From a checkpoint of a small mixture-of-experts model trained on Wikipedia: 144 squared ReLU neurons an expert.
Below are experts of layer 10 (counted from 0) of a mixture-of-experts language model. Rows are named up (a neuron's input weights, with its number) and show model dimensions 0-127. Each number is 128 + 32 x the weight over its row's rms, rounded and kept within 0 to 255. Numbers have three digits each.
Before each expert's rows: a language model's description of what the expert responds to. This comes from a sample of Wikipedia text that the model never trained on.

# expert 17
Table cells, football positions
up4:122161164156148159069163168086159141154158130122107147130141138098190172075079154173112160157188177150156135147163108103156120174159150132111136067095168115096110126156071121118190115168092136151167133096090121109088124077100189087156149145108131143115161188134147147164120136181149105142125136093178113107156124137060123100063105101107143164175132113085106149136141114096079097155188

# expert 47
Foreign names and digits
up0:223134136135096136128126166128098069160059165116111105131143131132134128138078096123104102127136123148124107109058090177085071120106126072110137128131137157124150093091161150172105119134130098081083148140189138145153144183191187102137162116133097113141139098097139126125138088099068135126081120180084160109158135139190159089155144101174119111133140160123114135121100165143119119122139

# expert 37
Hyphenated and name fragments
up0:148138140093097102114130090092180136131112144108115129112119122195151159183134128113117131093056173115189095070071110123161094148117127125144140123151098151176142122124116064159068133141156142096147129164174165100155145206193130170107095157189161163053151167112168103146066165055081109133096085108120130163071169109098150089144139122131045126100111158173120122127119164096107103142150

# expert 38
Line starts, word endings
up4:131100080140139136168135150136163150090106169118088135099148181114104124101123165131049104170126142158092128180112135118122130128109125181142139124196171168146090066048135079143161148073146178149074100155150141059133110164186122093124094147144083143149142141135124080118089128154123166156127114153159122178105184103148063101148147150130076109101141146118144117219102141152156148151099

# expert 11
Geographic place names
up0:143179102108100128100103114159120113152163112130142062089162128101125118128140111139120105104153136189179117153121108138162127139145127103126150162142136171106116143125124174118169126164125095127158154117100180123172211088135143132123171146146110149119132131121145136131156148147105086112170121144110127106133123156108151185173113054157147114100090142141078080145158152119097120107108

# expert 28
Clause starts and place names
up0:091187147089143107106114121121110133097093109126178168080173097129153108108143091099131117135187116129135129120162191196153188167200131106131119122094129187134226181148098168127107063136130133146142139088088154148137115087094158054175123138106153122121141125108162156178133089206153088087140150131145174102180146167122118106086056103121123065160132106137091112098200164138099082120112

# expert 20
Family and person names
up3:091141153091115162081137120118060189136207100108151149187102128108121078128068088118147140099112102136126167150133165171165105159171158134170086114123164073073147164142109159118138090162114135155130111115140078132121117125093161127178180147151123167111130147119163149155150141156116091124145127147152079100135089119101089125101166106108127105155169074134118168086106094105097099123163

# expert 13
Line breaks in lists
up0:161114095112127108153143157076142021121087141138092184165133136198116111162143180131093186135119085130090128147147143103153093116123101104169132112115076114124100145116198083116118169040102112119126109153120147142080160128134088116116102207121107100144106148140105093146124203125039154166099104150068148154133159119139090131147141157122160095095098142109092126129072127131125116141093

# expert 44
Census figures and pronouns
up3:154070082106091129148084129083141072165065124113066140140135110146111109117116169059116109186094168092135123112134127104112127120088135079134129165125105223120115115128154154084079141088140106101133064108109130067188161209127104146142047143146124049163149089124160119144108099072120108159065115123134148225098139121115150139117161124100117156146111095153121082128111109075172124127168

# expert 4
Biography family and life
up0:143130143121193128074110128132136167056156162151128155123104186166184120114069125107120132102119112198106156097165143130168115126117128087143120141152086166102141197131137171139112150163097146106057145122152138130104127134084157126165136134127172180142141098169169099101127125144193097172093093096155122074138072097090111136093088079086151145145123103110131115162141082165117107111134

# expert 35
Determiners before nouns
up0:124156127110142167085164150088171148109164118142128149107116116133100154118101127182139128139159081112074147143188140157120146145173160117140139147138144127136092126180110108068131078170225130155155114126082092092172127142130141133132096177146126133118093032148145112145171141157139126144124132081137163132152126157155138116088132110108151138154125074151108109162169164136131084146114

# expert 39
Kinship and possessives
up0:123124132093137098233141143143115120097177125124097149110129134153078174182170143117072140228102148107141147140136034137110100110094059051131217091160131167099149098113181120073114142129119121099146095149137096112181142117171110133136054176111166106103120113136127069102165183068098120125110125105083149127140199106166201084159187117089138088082119141117137156115104107094154152162103

# expert 25
Titles and name pieces
up0:117118162069143108100136164140184090113114124093150100172099117142143027167154111128181144095061156130169153057163110138146111161137135130102145110104136122087152088130106076162079080146095084130091113155112079112142117178144116135130083094168093133164112148115134144114077118108198091066143168094178117164158061134167084088136110107102148116115100188089102121188173074081113133088121

# expert 30
Headings, table rules
up0:136137154112102066147168149158128170194076059092159143107110126110168139116162141107141107143125164134105104193161132088174118065116105098106093083145147167141141086100167084152143135114087156112115096172112101159173131180137084195140159142152143110144087111067112093174177125075132145177120067176069162107131087140131121154136154137094117158101100114095110118156129102085207136129090

# expert 0
Prepositions before places and dates
up0:150122136137105084132107132176143147144095132069176134187089131166107156176142142145147102056127172101186169071155155204124170121104148173097142112153114176163056110110123078120074104116124129132116069146166118176148139103135113118084151169109097115135143221115115131115106192124134162106126153131114115100098143137148176120094131096137090061100140112163109133131160145158149122136090

# expert 9
Dates and prepositions
up0:135079178180115102124114099115162039118067160100097131098112145140167126165141107099156109124096114135199145110103148177124120100120119123157159131129109110101030110120136134127130138155154165070066068116084154117160156103125171130100139110127132124193170102130155145116174195110164117209136052166173131100146121149132116103115177129152124138113149093118183210113137129152131118052163

# expert 23
Sentence and row starts
up0:105101158134146123070181163182111146123167143133164097109145135095160090110103136087087102152129193115130131131132133090175133141146157107212161173091183149142115207120131149084120151146112129135154153108064121160053141128121124115107151152134100102082191119105169107125133188135120099148092128138120155087142100164141135071098089137110100117143163105145111226125152068167086148140100

# expert 33
Biography narrative words
up0:176134144123191100122142129134119103120162154100135079171143142135091122087093165110078134096080138186151081153116110056118106112071105086141154100186144146138123075155115128130118179136131179040086109141155141060142160104145126145077116149158123113149162111166132129124103134126127177207081152145096142130101156153107121148202147123129058080118081099166112117150153141162139170110132

# expert 29
Table line breaks
up3:117094124136089133112130131170115112176155102119156085114130146154103170122161101082150091160065126129168150167148101026074135093104088135121140104125189127191117019133179099082108174086095090096084168126126123091151116127121073087108139087126094095235137134124185099129091177152128123166115114114096116180097096110110135123143136156109028148124150174098095157097104111107179127098160

# expert 19
Awards and table cells
up0:107141156113104155088155096149137082120067137162139129134134135117108145120084084151165167138177139127175215140172200217157212154166166128094088142141124139161163145124101124112119119170140151205164139156175154162110053105067117092164145133074177125121080111173149104118125117121122089154037174103149162067166120085112127173094129127119136136107160114089128150142149099142106145111144

# expert 32
Parenthetical pieces and dashes
up0:118135038138082172129102092131139074129098077083140117196107158154110149108150195177111103181103105097135156142162103071125077139080068122087189122148141084107166042154140115127076159103134121095087120116119122098177134117158116178104091126183103169094133109074137089113099118072107206096152173130106183172091161100157123094122194152106097123063143132129123107128099101088157130171111

# expert 24
South Asian and foreign syllables
up0:129122109105090110117141121116154063188137054118110103072148118115096151154120172124129124114111080171157123105134125096153101039141070152129102098179131161163131086118112101144116130076106180129133146123152113060181135164215071208104112123121117136140147106143180121080157086143119167133107173121080122154114144103111168115151137133120130153137139187144095129140130078054124197122149